{"n_layer": 12, "d_model": 256, "n_experts": 128, "experts_per_token": 4, "d_expert": 48, "d_shared_expert": 128, "activation": "gelu", "moe_layers": [2, 3, 4, 5, 6, 7, 8, 9, 10, 11], "router_score": "sigmoid", "normalize_top_k": true, "routed_scale": 2.5, "balance_loss": 0.00531, "balance_bias": false, "router_bias": true, "init_std_router": 0.00984, "lr_router": 0.00144, "n_head": 4, "n_kv_head": 4, "head_dim": 64, "vocab_size": 14945, "norm": "layernorm", "norm_place": "pre", "norm_eps": 1e-05, "positions": "alibi", "qk_norm": false, "attn_scale": 0.125, "tie_embeddings": true, "parallel_block": false, "init": "normal", "init_std_qkv": 0.0221, "init_std_o": 0.00451, "init_std_up": 0.0221, "init_std_down": 0.00451, "optimizer": "cautious_adamw", "lr": 0.00127, "beta1": 0.9, "beta2": 0.98, "weight_decay": 0.19, "lr_head": 0.00846, "grad_clip": 1.0, "warmup_steps": 244, "schedule": "wsd", "decay_fraction": 0.894, "decay_shape": "linear", "final_lr_fraction": 0.0, "batch_tokens": 131072, "seq_len": 1024, "doc_mask": true, "train_tokens": 481800000, "steps": 3676, "dataset": "wikipedia_en"}
Below are experts of layer 8 (counted from 0) of a mixture-of-experts language model. Rows are named router (the router's row for the expert), up (a neuron's input weights, with its number) and show model dimensions 0-255. Each number is 200 + 30 x the weight over its row's rms, rounded and kept within 0 to 999.
Before each expert's rows: a language model's description of what the expert responds to. This comes from a sample of Wikipedia text that the model never trained on.

# expert 7
Name-initial capital letters
router,234,190,204,259,259,185,191,179,193,221,217,202,210,178,166,203,179,169,198,157,246,168,185,174,187,217,193,183,198,252,240,259,192,222,196,243,196,178,165,145,213,226,220,237,210,185,169,197,212,224,205,261,193,251,192,212,166,204,215,163,189,183,231,261,206,220,222,163,217,186,188,232,201,243,157,199,211,207,156,194,231,176,207,180,221,210,225,223,182,215,186,161,195,157,168,223,153,181,186,228,169,211,189,144,239,140,199,180,205,216,219,137,199,191,232,168,192,236,235,212,227,236,174,216,199,194,279,248,169,225,188,216,190,211,166,124,153,250,179,195,186,179,145,223,186,169,238,166,221,224,174,194,196,170,169,192,248,139,190,233,191,189,270,186,181,218,212,193,145,188,195,201,200,199,175,232,213,202,225,215,168,181,202,239,194,228,202,168,210,213,127,205,206,167,210,224,147,177,154,245,182,237,145,176,188,179,256,203,203,241,166,169,161,191,229,233,227,199,256,126,151,205,244,204,204,214,154,217,154,160,201,176,204,223,189,264,136,220,185,202,233,173,209,248,200,226,244,222,196,205,174,210,236,233,187,240
up0,185,176,180,202,224,224,247,210,191,279,158,153,193,243,184,209,180,211,216,245,163,191,206,221,181,170,202,216,167,168,208,184,193,218,193,192,188,182,173,181,204,182,260,255,164,206,204,135,215,195,205,202,190,197,185,168,117,178,174,177,234,209,203,207,191,239,189,217,183,164,203,239,213,149,205,188,232,205,164,145,182,202,165,221,220,212,195,236,217,174,180,203,176,205,230,259,175,269,211,191,228,182,161,215,200,222,213,191,193,206,196,232,194,220,195,220,238,191,202,200,193,231,186,223,243,160,219,229,198,200,123,239,207,219,185,170,193,163,201,183,223,203,156,216,202,220,185,185,175,170,213,260,179,122,230,189,163,196,149,242,228,160,177,195,201,165,241,183,162,210,258,188,179,269,249,190,246,171,201,226,227,204,279,206,195,198,250,171,162,188,205,164,211,186,254,222,224,167,245,170,218,183,188,238,141,204,196,146,290,269,160,205,175,162,201,225,237,209,243,183,214,240,191,230,132,231,155,208,166,228,227,189,134,229,242,213,180,198,184,209,167,185,202,218,191,215,193,195,161,192,216,209,174,213,141,209
up1,165,140,206,228,120,192,250,162,255,182,211,176,179,180,166,184,169,205,209,160,210,155,201,245,193,187,153,205,171,160,221,220,201,193,209,207,192,191,216,222,199,190,191,233,186,164,227,251,197,239,182,212,225,208,223,238,222,108,213,174,302,194,173,158,177,226,239,184,239,216,233,186,219,208,178,237,213,232,165,211,185,201,226,203,212,180,172,190,208,200,180,142,177,194,209,221,186,214,180,222,220,190,159,217,166,250,164,216,198,178,196,219,199,180,228,197,208,225,225,204,224,228,187,180,200,257,199,158,212,187,228,225,225,213,180,204,175,197,197,171,246,207,202,191,195,198,201,279,138,175,222,161,253,218,187,107,219,192,166,160,157,203,206,183,196,238,204,180,250,158,184,216,209,234,182,233,194,179,199,217,198,237,205,176,175,203,216,169,111,185,246,181,152,155,180,214,194,214,276,184,258,151,247,220,220,267,234,187,214,252,195,223,193,155,252,201,210,205,204,168,202,213,261,191,131,192,177,206,197,201,207,187,189,194,200,200,207,218,147,220,238,191,218,219,170,161,171,218,176,199,260,215,195,233,162,230
up2,186,238,244,206,206,227,217,158,117,186,187,192,185,179,160,208,183,214,221,147,182,195,226,220,227,244,222,209,222,235,168,212,209,257,210,193,222,188,203,211,176,182,193,191,197,222,195,173,192,201,258,194,171,178,160,201,250,245,228,215,191,206,188,258,180,176,171,202,212,208,160,210,231,214,201,183,203,199,246,225,229,203,174,222,234,177,239,216,227,147,242,182,222,178,187,191,114,157,169,239,238,200,185,200,159,133,219,209,213,205,159,200,164,211,180,229,200,168,235,188,219,188,176,227,193,135,235,236,198,213,208,171,197,262,241,196,215,198,195,211,208,236,174,177,163,179,191,201,218,205,194,235,151,184,162,214,131,169,238,280,212,195,206,190,175,231,162,213,173,207,196,199,200,155,224,218,255,221,177,204,158,192,247,234,231,190,169,174,251,206,212,203,178,183,259,205,216,137,196,244,151,231,150,209,200,190,239,168,175,203,150,197,202,226,201,192,212,232,214,201,220,193,168,186,226,182,240,187,204,151,160,237,200,179,130,255,187,183,206,238,138,226,173,241,238,166,181,227,232,174,152,250,214,101,224,206
up3,259,153,143,231,180,195,186,152,184,203,218,235,195,213,161,217,198,157,222,180,173,170,236,169,166,225,197,175,237,213,195,185,206,210,275,217,205,230,147,229,128,226,209,204,247,193,161,180,197,203,242,249,210,229,179,215,147,185,192,216,204,207,173,219,221,172,207,229,182,241,232,203,243,174,193,168,180,201,197,239,200,202,223,176,171,189,237,228,236,217,183,190,208,209,171,217,158,192,165,208,203,217,193,186,213,156,199,186,148,220,208,196,185,202,218,191,155,224,220,266,185,200,144,192,193,198,229,222,165,186,196,215,202,265,170,177,153,191,195,173,253,161,176,165,218,213,232,208,185,234,221,250,204,174,187,187,228,198,140,162,222,213,122,208,165,196,238,197,203,222,211,142,172,203,204,207,180,235,121,246,210,233,208,254,171,183,232,241,203,177,162,195,268,147,158,174,182,178,214,261,134,254,166,188,193,192,217,182,197,230,235,182,154,204,255,223,154,198,220,196,207,225,187,238,137,218,188,136,177,137,230,177,165,195,165,225,193,222,238,219,182,202,221,222,166,162,202,199,179,154,204,254,217,219,173,175
up4,195,199,163,236,214,204,223,217,244,185,214,175,241,183,248,166,166,202,177,234,185,183,191,205,173,206,228,199,174,172,211,186,199,209,218,210,218,185,116,209,214,201,159,234,202,212,170,126,160,185,187,216,183,238,200,190,168,205,184,150,203,166,165,196,225,199,189,161,264,178,155,169,241,183,164,223,195,247,193,216,222,203,195,152,197,172,220,207,194,209,184,181,147,271,193,177,179,186,220,238,210,257,171,153,161,196,205,187,213,208,208,203,205,206,215,212,247,186,251,197,215,226,207,201,265,240,241,233,129,209,217,205,167,175,192,203,241,173,227,197,246,147,223,225,242,220,164,151,250,172,209,184,134,151,205,179,209,233,194,220,164,202,222,138,224,195,183,166,146,253,174,209,230,196,239,219,205,211,271,195,231,214,175,208,186,245,213,236,157,268,142,257,235,181,249,244,236,199,146,175,187,223,174,197,197,245,196,185,172,191,227,187,164,175,217,169,207,139,179,157,197,264,178,161,276,243,180,196,245,198,213,227,247,200,187,196,201,211,168,187,171,183,194,209,225,215,210,204,192,175,195,200,153,218,201,235
up5,161,213,157,215,206,183,222,188,162,264,162,220,205,198,219,163,209,201,216,197,231,198,248,170,224,153,225,211,249,199,192,209,196,236,214,179,165,160,248,188,203,153,259,213,174,199,237,286,217,182,142,228,181,206,181,195,161,149,191,198,228,268,181,186,179,177,215,217,171,247,182,225,203,187,164,201,217,200,174,266,204,152,124,162,158,212,225,215,185,204,157,174,209,192,195,197,193,248,194,222,186,171,238,238,217,194,183,205,165,190,136,208,244,165,152,171,201,219,223,210,181,214,167,210,238,212,195,194,179,203,234,204,204,247,240,177,202,166,208,230,156,216,195,147,166,233,197,170,236,187,233,168,218,206,229,184,225,150,182,234,177,218,197,192,180,223,252,193,185,215,216,211,222,211,200,202,194,172,211,192,198,179,212,178,151,222,214,263,194,267,216,258,244,163,219,217,145,165,191,165,208,181,136,230,253,236,259,203,240,208,161,178,222,221,213,193,258,164,207,193,195,228,184,176,183,136,134,226,202,251,176,184,166,162,213,199,234,228,210,216,199,229,184,228,173,188,183,226,174,223,213,181,192,203,105,233
up6,213,243,224,230,292,197,210,189,219,165,267,203,176,164,208,218,265,239,185,211,219,182,188,187,217,172,163,234,276,228,192,223,174,203,189,196,192,203,179,177,210,187,131,126,179,217,239,164,202,220,228,227,196,190,222,184,165,216,218,214,182,205,190,248,171,174,216,218,174,193,185,256,162,226,217,136,248,179,208,231,213,212,195,183,177,182,230,210,184,231,184,174,236,214,202,230,155,206,199,209,222,187,187,189,218,230,212,207,201,219,207,191,196,194,254,185,188,213,158,236,161,206,171,171,257,231,163,269,194,189,171,238,199,193,147,193,189,199,204,203,166,202,202,160,244,184,164,169,169,177,187,185,199,264,172,202,209,128,231,237,199,209,213,157,198,188,248,222,172,209,187,199,194,207,168,246,187,145,165,168,171,173,266,204,246,199,186,218,247,240,173,231,235,229,193,198,228,188,182,234,242,189,194,189,223,184,202,194,139,150,181,188,198,246,196,223,186,192,170,232,228,192,130,222,213,192,202,172,231,158,144,161,242,161,190,196,259,223,204,233,194,206,150,180,226,177,249,129,218,212,194,255,198,151,244,153
up7,261,216,183,226,153,196,156,185,230,240,189,248,227,183,171,169,168,221,199,177,221,179,213,261,250,197,185,198,155,270,238,196,223,219,186,185,243,180,189,197,202,154,194,224,191,173,171,205,198,264,206,196,145,221,220,216,207,174,211,139,195,197,242,221,181,195,215,220,274,195,209,198,248,186,208,220,222,233,225,212,201,224,236,212,158,247,198,194,165,129,189,165,194,149,198,211,193,166,159,187,164,251,284,204,228,216,174,199,208,147,198,184,187,188,171,205,216,237,240,216,227,210,220,162,256,199,186,209,212,208,177,196,178,217,218,170,165,214,183,213,268,144,179,228,192,182,253,198,243,193,184,176,225,196,160,191,206,171,180,154,159,193,216,223,170,236,234,178,199,190,181,171,137,183,211,190,172,177,185,235,231,241,183,215,203,225,209,198,172,178,216,228,208,152,203,200,170,243,229,212,202,185,241,153,186,188,256,217,189,197,140,203,169,198,208,206,189,219,262,194,224,173,169,231,197,207,172,172,115,180,231,192,143,198,144,251,186,173,198,193,200,207,218,193,124,197,195,210,155,186,152,136,253,234,187,246

# expert 62
Capitalized name initials
router,221,226,205,205,247,208,185,218,196,202,220,200,200,182,196,209,183,184,177,161,262,217,142,199,168,240,216,199,146,232,231,280,208,199,198,234,222,179,153,155,143,230,229,217,230,238,189,154,228,219,213,257,186,255,177,214,150,250,219,196,190,196,209,246,168,202,216,182,174,198,222,208,230,209,174,132,188,204,173,212,216,189,187,229,228,222,205,202,183,185,198,147,197,168,174,236,148,205,180,205,201,183,241,182,199,199,208,218,249,225,212,152,190,202,251,188,165,241,229,199,221,241,148,186,140,176,276,288,204,220,141,178,124,210,175,169,168,242,233,231,202,216,176,226,187,195,220,171,209,210,156,201,217,168,167,184,217,165,162,220,172,192,233,211,220,234,170,129,199,169,225,159,181,226,143,208,236,179,204,241,181,206,223,212,208,224,182,180,222,232,180,214,167,164,173,221,173,163,196,243,198,234,161,183,138,189,211,187,198,247,153,211,171,236,236,204,211,227,245,159,140,190,209,189,182,176,162,208,199,165,233,188,210,201,170,210,161,190,235,181,223,229,181,233,228,164,230,207,156,230,145,213,244,194,167,223
up0,215,168,220,175,234,216,246,142,262,229,168,202,191,219,182,142,215,211,185,181,168,163,211,142,186,165,243,183,164,236,158,192,197,217,211,154,242,161,162,175,172,203,216,264,220,220,213,210,237,197,278,158,176,152,212,217,163,164,219,153,262,184,209,193,190,242,224,229,219,219,191,247,172,264,191,167,206,225,215,202,213,198,178,195,205,230,169,174,245,200,275,160,187,254,213,197,191,190,184,216,253,248,116,166,189,195,164,207,170,222,216,211,218,185,128,199,190,147,211,219,228,209,188,218,195,159,218,178,215,200,204,199,157,260,253,165,173,141,159,178,173,222,205,219,214,191,246,239,178,194,251,222,203,184,192,162,210,193,204,218,184,188,229,219,200,253,170,202,191,189,278,209,171,174,190,231,247,259,209,256,175,164,220,174,125,196,174,194,212,195,210,228,197,185,203,189,205,231,229,192,159,191,202,214,196,206,215,172,231,230,218,169,192,246,181,146,217,213,205,176,194,179,180,202,245,174,227,173,215,249,182,208,184,204,172,223,208,213,198,195,194,203,193,235,177,205,191,223,221,121,203,201,228,224,129,201
up1,220,236,215,233,210,239,182,208,187,153,218,183,166,194,265,209,173,204,182,242,255,206,196,190,235,216,214,219,190,172,189,245,156,203,207,193,224,195,152,228,205,202,199,186,251,230,253,183,188,219,197,233,189,224,221,177,213,211,197,179,155,207,150,246,212,222,205,150,193,169,169,189,202,137,198,207,224,198,179,206,232,166,174,159,234,200,244,217,143,183,212,189,213,221,210,220,174,185,205,176,222,173,259,196,159,234,219,214,231,185,199,172,181,185,204,171,182,187,218,200,170,225,213,195,178,211,218,183,194,214,188,163,196,187,224,226,217,279,178,189,213,189,179,230,173,136,232,225,165,219,182,264,279,142,229,199,197,226,131,157,200,162,214,166,213,254,167,230,223,189,193,235,193,171,196,145,228,133,205,192,233,196,193,156,196,211,148,209,182,248,127,249,189,227,157,232,176,210,124,174,183,173,235,137,180,129,219,239,202,178,205,166,230,195,230,229,226,196,187,159,219,191,239,158,208,233,193,202,282,210,233,193,224,158,188,195,204,184,183,192,238,231,231,263,181,165,219,234,253,193,199,212,202,137,194,199
up2,230,164,211,211,190,198,180,244,170,118,223,189,202,192,187,170,191,130,171,222,270,218,146,225,209,187,178,219,169,218,233,190,222,177,219,241,261,125,189,188,199,178,205,220,172,159,158,194,225,145,234,191,165,252,218,222,217,197,177,250,218,203,233,211,184,201,214,214,174,172,194,170,218,191,209,203,206,191,219,220,204,177,235,167,193,222,215,216,214,150,280,241,183,171,153,181,201,204,168,162,193,212,176,161,248,236,194,205,248,238,196,176,155,213,162,179,184,211,208,207,215,202,170,180,167,185,207,262,242,239,217,227,204,246,178,214,228,219,244,212,234,237,217,203,197,275,233,142,199,175,222,175,199,193,181,226,246,209,195,202,231,278,202,204,170,184,249,223,181,238,205,171,185,207,186,212,194,194,155,146,211,232,186,203,216,177,166,175,245,218,172,214,157,204,201,175,143,201,122,205,214,230,267,185,202,132,213,203,259,153,192,135,168,191,194,182,228,230,217,209,178,232,205,182,225,221,170,178,199,213,137,163,178,232,221,202,167,212,174,216,162,218,211,235,213,217,236,233,176,254,224,205,223,196,175,155
up3,192,195,192,169,274,185,199,182,211,204,205,215,143,189,203,238,211,181,147,255,209,221,202,182,204,243,260,150,174,209,170,248,207,166,162,186,212,152,185,216,172,171,177,197,286,236,152,161,173,250,188,209,156,217,187,194,179,195,243,213,203,181,183,282,177,243,204,237,183,207,200,238,191,189,211,204,222,139,193,195,191,165,222,193,204,199,191,221,250,225,249,210,217,187,200,219,242,227,181,187,179,175,209,227,261,210,227,206,242,274,247,238,174,181,159,216,191,230,200,177,219,216,176,206,216,178,191,183,225,185,192,195,165,192,157,213,143,206,189,210,228,206,138,263,205,196,232,200,227,181,183,171,214,192,145,199,163,248,193,232,184,222,230,229,179,213,190,154,207,165,212,182,167,204,189,190,224,159,196,155,266,242,162,258,258,229,188,164,156,203,187,201,175,208,183,192,187,212,144,239,182,184,231,198,163,239,204,165,159,154,192,191,214,274,245,255,156,229,176,144,190,229,214,202,202,214,204,197,188,163,231,203,172,200,216,188,156,165,195,177,241,195,193,193,249,174,236,200,214,228,206,202,257,255,176,247
up4,179,200,183,202,227,205,201,191,183,120,241,194,193,167,209,196,189,171,207,203,218,230,168,237,227,226,153,203,177,208,138,272,197,198,195,187,211,166,247,187,224,269,176,147,212,172,247,224,154,182,157,169,188,188,266,167,193,202,211,257,190,215,263,184,176,199,203,169,138,214,160,246,134,178,174,169,178,227,189,203,237,227,212,196,177,196,284,189,188,192,208,126,239,158,211,162,175,184,213,207,215,207,178,201,240,244,183,223,245,161,228,178,217,170,241,137,217,181,224,184,244,179,212,175,205,259,190,211,208,220,250,169,197,228,140,182,186,204,206,143,205,222,180,233,231,149,180,174,212,195,197,141,194,222,181,181,170,239,256,241,235,259,150,163,211,168,216,213,200,209,221,208,134,178,192,205,230,164,207,177,190,174,246,212,252,237,189,200,200,231,190,207,231,170,190,234,156,196,219,215,218,198,187,197,208,170,205,169,158,183,191,211,137,228,208,160,231,146,244,195,254,233,216,235,204,201,240,192,224,186,210,170,211,209,204,177,215,198,189,203,161,246,169,192,231,190,229,206,224,206,157,215,160,202,202,170
up5,167,192,175,155,226,191,208,196,268,224,129,226,170,222,170,250,211,238,248,201,113,195,167,228,191,179,242,219,179,216,199,247,164,198,230,177,238,238,202,188,189,208,222,169,183,253,152,183,211,126,191,214,149,273,183,190,202,205,177,197,173,186,171,180,203,172,213,195,211,180,184,276,213,206,191,172,247,241,165,208,172,218,217,241,225,173,173,211,203,200,213,147,193,184,168,205,208,195,229,213,219,185,112,183,136,231,234,196,213,170,154,248,206,209,214,240,180,200,156,249,187,220,178,234,171,192,193,225,197,204,164,230,201,212,223,200,202,146,175,218,205,243,187,159,193,174,200,192,182,234,170,204,227,180,195,157,187,183,147,162,186,154,223,227,228,201,207,185,189,189,232,220,144,238,192,210,174,197,166,233,213,208,228,220,243,233,151,216,215,240,191,228,227,259,243,196,229,119,218,208,228,187,208,189,184,240,229,183,208,244,112,214,211,183,218,182,213,257,151,244,218,230,160,223,210,221,236,223,209,196,154,234,196,191,158,173,196,193,225,181,176,147,193,209,180,181,162,201,142,237,192,184,185,197,203,208
up6,237,194,215,185,250,177,202,152,224,178,189,155,174,214,183,194,203,207,228,149,135,184,194,198,196,178,162,224,199,195,230,234,236,185,214,236,300,196,190,152,116,242,230,232,153,192,208,180,222,224,208,188,150,200,203,163,186,208,174,154,178,211,226,242,187,202,172,184,161,224,234,236,176,207,188,183,158,232,182,232,181,183,164,197,141,211,222,199,196,240,194,159,170,165,169,152,243,216,185,200,212,230,236,175,214,185,181,205,245,188,172,230,155,170,194,180,189,197,219,200,230,274,172,192,163,225,206,181,174,180,182,165,148,235,160,225,145,172,201,223,232,231,198,205,216,184,245,236,223,165,178,210,254,209,180,176,182,109,205,232,240,162,176,183,189,160,210,179,237,195,266,208,198,236,188,173,209,177,214,218,237,171,252,256,222,179,222,194,227,211,155,231,234,203,225,214,168,201,206,165,181,211,172,251,196,197,261,170,220,163,189,218,149,172,215,237,189,195,255,184,236,184,198,206,188,235,231,268,160,159,245,212,217,149,217,214,236,189,178,217,202,217,159,142,169,200,208,163,199,175,213,214,214,177,227,179
up7,220,213,218,215,186,223,180,249,223,194,187,214,221,203,187,219,210,216,164,216,148,230,173,199,205,269,218,209,216,215,139,223,207,213,263,215,221,181,179,156,216,207,190,249,236,182,213,189,193,182,202,211,191,212,196,253,215,180,247,178,135,149,242,186,203,233,211,168,204,180,212,197,204,209,196,240,162,223,189,201,228,210,215,204,176,127,151,215,194,168,229,238,177,186,250,237,185,170,207,223,220,242,139,230,169,231,228,233,259,180,271,131,192,213,226,229,186,148,190,147,193,223,154,174,166,165,198,176,146,217,170,149,173,226,128,202,179,161,234,188,200,200,212,209,154,178,180,190,182,160,192,157,212,200,159,172,216,187,218,206,177,187,160,195,179,202,193,174,216,184,205,179,164,187,223,205,231,263,125,234,188,205,183,219,247,235,216,149,198,151,190,211,177,133,229,185,229,226,199,222,202,241,225,177,170,209,224,170,265,177,240,155,182,180,173,155,216,282,213,221,219,193,232,187,243,201,240,155,254,165,201,247,197,227,190,205,232,228,175,228,201,131,230,170,199,208,199,185,207,170,241,204,186,198,205,185

# expert 26
Nationality adjectives
router,237,261,171,213,226,247,174,233,241,209,214,190,211,182,178,213,174,172,156,192,216,199,178,231,193,207,218,190,176,214,200,224,224,165,193,172,211,162,155,171,181,184,207,241,219,222,207,152,196,208,207,226,243,218,209,226,145,193,210,166,180,170,230,251,167,161,200,148,241,256,177,265,238,208,177,141,161,237,166,201,170,148,194,229,253,237,226,204,192,200,197,219,229,178,146,217,133,255,147,248,179,198,207,170,190,204,191,202,192,184,221,205,178,212,226,182,219,154,227,154,195,204,215,161,205,153,205,220,170,249,184,230,162,220,208,181,167,171,203,213,228,222,188,180,173,149,247,199,237,172,195,195,182,152,170,199,187,179,199,246,169,230,245,207,180,205,185,189,148,181,175,178,149,241,177,219,242,193,160,197,168,137,166,203,240,231,194,238,199,276,168,217,184,173,215,262,183,175,218,228,249,204,157,169,169,221,215,178,203,223,172,211,136,219,218,245,207,241,254,168,212,183,260,272,216,209,143,179,168,210,206,172,239,192,204,243,222,231,146,185,216,190,181,174,175,215,195,258,196,181,197,220,227,211,205,177
up0,181,216,201,172,148,182,200,125,198,179,175,260,227,247,224,223,184,230,196,177,220,265,216,186,227,156,194,197,198,232,190,213,161,158,168,173,172,246,190,149,187,184,231,208,224,190,236,216,161,217,205,204,196,231,192,202,211,163,237,241,204,169,246,229,225,240,188,175,194,221,265,193,244,214,183,221,127,207,210,179,166,166,224,205,145,207,236,181,206,188,168,209,208,209,169,168,198,255,204,215,227,190,197,205,177,208,271,136,215,194,211,170,246,203,200,202,178,236,214,230,172,202,208,148,244,191,202,218,232,198,201,239,179,196,158,210,195,246,213,199,258,190,135,227,217,211,253,236,192,210,229,204,171,167,115,192,175,184,206,262,197,228,242,199,219,179,181,202,192,199,177,182,173,213,152,215,228,205,224,222,208,233,203,236,196,242,148,251,189,248,191,225,252,249,145,212,215,173,149,205,200,221,158,166,189,156,265,140,147,293,217,168,198,159,214,180,195,211,199,179,180,207,173,193,243,216,137,187,168,203,200,215,189,183,182,212,189,188,201,198,235,193,242,204,200,251,201,229,194,223,174,197,241,235,183,247
up1,103,226,142,215,185,250,182,196,164,234,188,194,162,199,183,173,169,229,133,176,197,176,208,205,192,200,147,133,192,171,220,241,185,201,219,210,179,199,257,232,215,244,167,182,229,186,134,196,200,192,223,250,177,211,172,224,173,210,139,188,196,223,252,124,201,187,204,226,196,175,165,200,177,156,199,202,214,222,211,235,188,187,169,203,209,200,172,220,241,192,204,199,242,220,236,210,208,212,171,167,208,232,202,187,230,201,291,198,187,186,176,176,186,232,247,187,189,173,215,257,211,180,160,217,221,191,192,227,173,187,231,228,148,130,182,189,187,173,201,246,199,204,189,205,162,252,216,184,183,135,227,154,167,225,148,175,184,201,208,169,196,261,220,265,219,188,202,199,173,249,168,230,156,189,220,193,163,216,210,245,192,170,229,174,236,246,195,175,244,194,239,184,170,174,159,271,213,170,207,183,226,195,234,175,191,166,228,194,222,195,246,185,162,248,129,194,226,267,181,224,193,203,225,207,218,206,178,179,188,201,188,167,216,166,222,225,167,182,229,201,158,198,147,237,145,198,187,222,241,214,209,168,233,209,206,216
up2,246,220,219,188,213,294,207,208,161,122,242,209,154,154,224,189,213,186,204,250,174,262,187,212,153,222,207,207,232,212,161,191,218,144,236,225,209,252,159,187,199,224,140,174,204,217,190,220,253,236,229,211,185,220,190,177,180,162,161,237,193,208,186,212,200,187,186,178,206,186,209,167,208,208,147,180,220,150,164,173,145,232,193,215,162,188,269,200,236,197,170,199,203,169,182,143,182,221,192,185,194,197,271,197,192,214,183,181,224,187,209,195,196,176,256,204,244,188,234,202,247,183,238,141,202,190,241,185,179,239,173,220,203,192,177,195,189,255,198,202,185,203,206,189,227,163,248,192,138,224,259,185,254,205,153,174,205,181,211,206,151,197,177,216,238,202,161,232,183,189,170,220,238,205,210,217,187,208,194,211,162,175,200,253,217,239,182,156,169,175,202,198,223,275,175,228,183,200,205,240,245,230,142,209,240,185,202,160,208,238,197,162,194,165,213,228,231,185,181,164,183,229,175,213,252,267,248,246,222,187,191,180,218,219,202,168,180,172,230,239,233,213,225,208,168,144,228,188,135,149,186,222,182,175,196,184
up3,225,189,237,192,192,232,233,154,252,216,169,184,201,146,253,181,208,231,211,209,204,193,227,256,199,212,204,167,234,179,176,231,220,189,246,214,190,174,134,113,174,229,195,270,206,248,224,195,241,232,262,156,164,208,189,202,217,209,158,191,178,236,219,229,203,143,198,191,284,217,201,211,192,184,173,193,221,170,163,159,156,234,180,184,218,137,244,179,130,159,204,191,155,251,169,189,187,222,218,185,198,166,183,173,218,228,250,230,243,218,162,202,173,168,208,231,194,224,222,258,160,250,236,212,204,224,223,200,163,230,190,200,145,189,189,197,196,236,197,225,226,182,190,229,204,178,267,174,219,215,183,200,178,229,215,163,174,220,175,187,140,157,224,187,218,240,196,196,204,231,178,117,206,192,203,173,244,230,187,252,216,202,182,205,156,164,199,163,196,193,236,247,212,227,188,193,203,203,220,176,146,184,171,103,171,239,242,198,185,224,217,212,225,208,208,206,193,245,184,164,155,174,195,237,169,215,221,206,226,175,225,247,217,189,175,201,206,246,175,202,187,213,214,189,239,186,214,210,173,195,158,219,176,171,218,173
up4,216,211,176,192,160,194,217,181,205,211,218,216,196,219,212,182,157,173,223,148,169,178,218,210,206,210,225,191,185,180,172,222,225,191,219,209,143,144,221,136,171,247,185,260,162,233,185,155,193,216,220,176,175,214,236,168,238,186,205,191,203,208,193,193,180,212,174,200,229,209,222,215,202,187,182,207,223,262,192,172,194,213,176,178,176,164,183,204,196,174,197,231,218,252,208,216,235,194,202,231,167,232,248,170,227,137,204,243,216,222,223,227,158,199,200,241,192,203,207,222,261,225,185,248,193,213,186,270,202,229,232,203,170,175,179,181,226,232,233,144,245,164,180,265,144,235,217,239,168,177,179,190,271,169,189,193,182,223,213,204,222,187,180,209,154,145,192,262,212,160,182,170,193,240,201,218,155,199,107,211,209,147,237,233,184,142,180,179,246,236,235,165,245,158,217,214,239,191,153,193,195,141,156,179,262,243,219,131,187,215,198,163,173,238,211,227,184,224,157,138,195,195,188,212,237,256,185,161,168,212,247,218,162,177,215,225,189,201,253,174,231,187,180,208,223,200,174,217,205,153,214,209,216,228,182,183
up5,141,197,219,180,202,246,180,215,251,201,216,227,213,180,212,228,148,197,214,148,203,216,187,211,200,181,231,190,187,223,210,223,173,218,194,178,200,272,215,202,189,217,148,225,159,220,188,184,137,270,201,252,217,214,193,242,206,221,220,233,193,147,236,227,157,235,168,212,180,207,234,207,177,221,156,216,175,195,184,182,248,210,208,200,166,128,223,194,228,229,143,172,277,145,171,231,199,208,185,234,195,178,219,182,135,184,201,284,208,212,215,207,182,162,232,183,221,159,211,207,180,244,224,248,162,158,217,183,218,211,230,266,204,205,198,187,131,202,180,156,191,238,198,211,204,214,235,201,198,165,148,199,199,254,189,210,198,188,194,238,202,234,195,164,207,191,194,218,229,190,192,147,271,199,183,197,198,203,203,198,140,204,184,225,264,197,211,174,190,145,217,190,189,190,195,279,214,148,139,214,184,184,160,146,149,207,150,193,183,203,222,211,249,220,214,183,222,214,215,202,158,213,201,218,166,237,215,236,225,203,201,169,230,188,132,189,198,251,189,240,248,204,215,252,152,163,199,172,189,251,189,170,211,183,204,215
up6,184,207,181,188,204,235,213,208,221,195,198,197,237,173,212,188,185,211,175,127,230,179,146,190,192,195,223,206,199,234,186,192,159,234,187,196,177,177,249,247,185,190,191,214,236,206,272,196,151,201,122,224,191,254,208,231,264,198,192,152,250,181,224,223,179,205,255,219,172,201,194,282,204,243,175,200,197,203,222,217,225,189,240,188,238,250,187,203,181,189,189,185,174,199,171,155,157,205,194,166,155,181,168,188,216,123,190,243,182,213,222,235,204,188,274,202,185,244,227,213,163,252,244,193,195,220,249,214,230,213,231,180,157,176,163,194,199,210,185,243,239,228,184,230,171,189,255,154,178,189,221,169,220,213,243,222,248,174,232,225,244,194,219,228,165,226,160,196,209,179,273,165,266,196,159,162,215,190,218,229,187,207,197,186,149,217,206,239,201,191,193,223,178,234,179,209,195,201,202,253,198,246,158,205,161,172,236,227,223,184,150,167,177,186,217,231,245,221,209,188,140,221,224,214,205,243,210,240,201,168,232,194,188,209,216,173,166,181,197,217,127,195,152,222,253,195,267,201,173,191,246,207,185,208,165,238
up7,217,191,200,163,236,185,198,178,146,198,175,233,210,197,150,238,196,204,178,182,210,164,235,170,201,234,193,264,217,203,175,228,214,188,180,258,205,143,191,177,183,231,162,201,134,174,246,257,178,213,140,277,218,214,189,170,252,164,177,212,193,199,201,176,193,188,234,235,119,173,172,200,214,192,193,133,163,178,139,230,187,186,218,224,172,180,220,239,195,188,203,210,303,186,209,172,260,198,192,225,258,173,182,137,227,133,262,192,207,214,195,215,192,172,236,222,211,239,205,195,246,246,219,222,255,189,193,246,181,225,243,231,190,243,202,182,171,274,265,201,200,191,188,221,183,215,166,189,202,224,179,212,158,225,136,191,211,244,161,206,171,206,176,164,186,234,213,154,180,209,157,155,224,209,173,220,240,225,198,184,199,234,264,205,211,217,240,156,240,205,266,241,188,177,204,183,216,206,199,218,207,172,148,226,204,210,171,208,188,197,224,213,191,220,234,178,184,231,210,150,154,222,176,212,214,178,188,178,179,249,220,182,193,192,193,251,188,202,204,212,204,185,176,233,223,186,197,185,195,224,170,221,214,174,186,205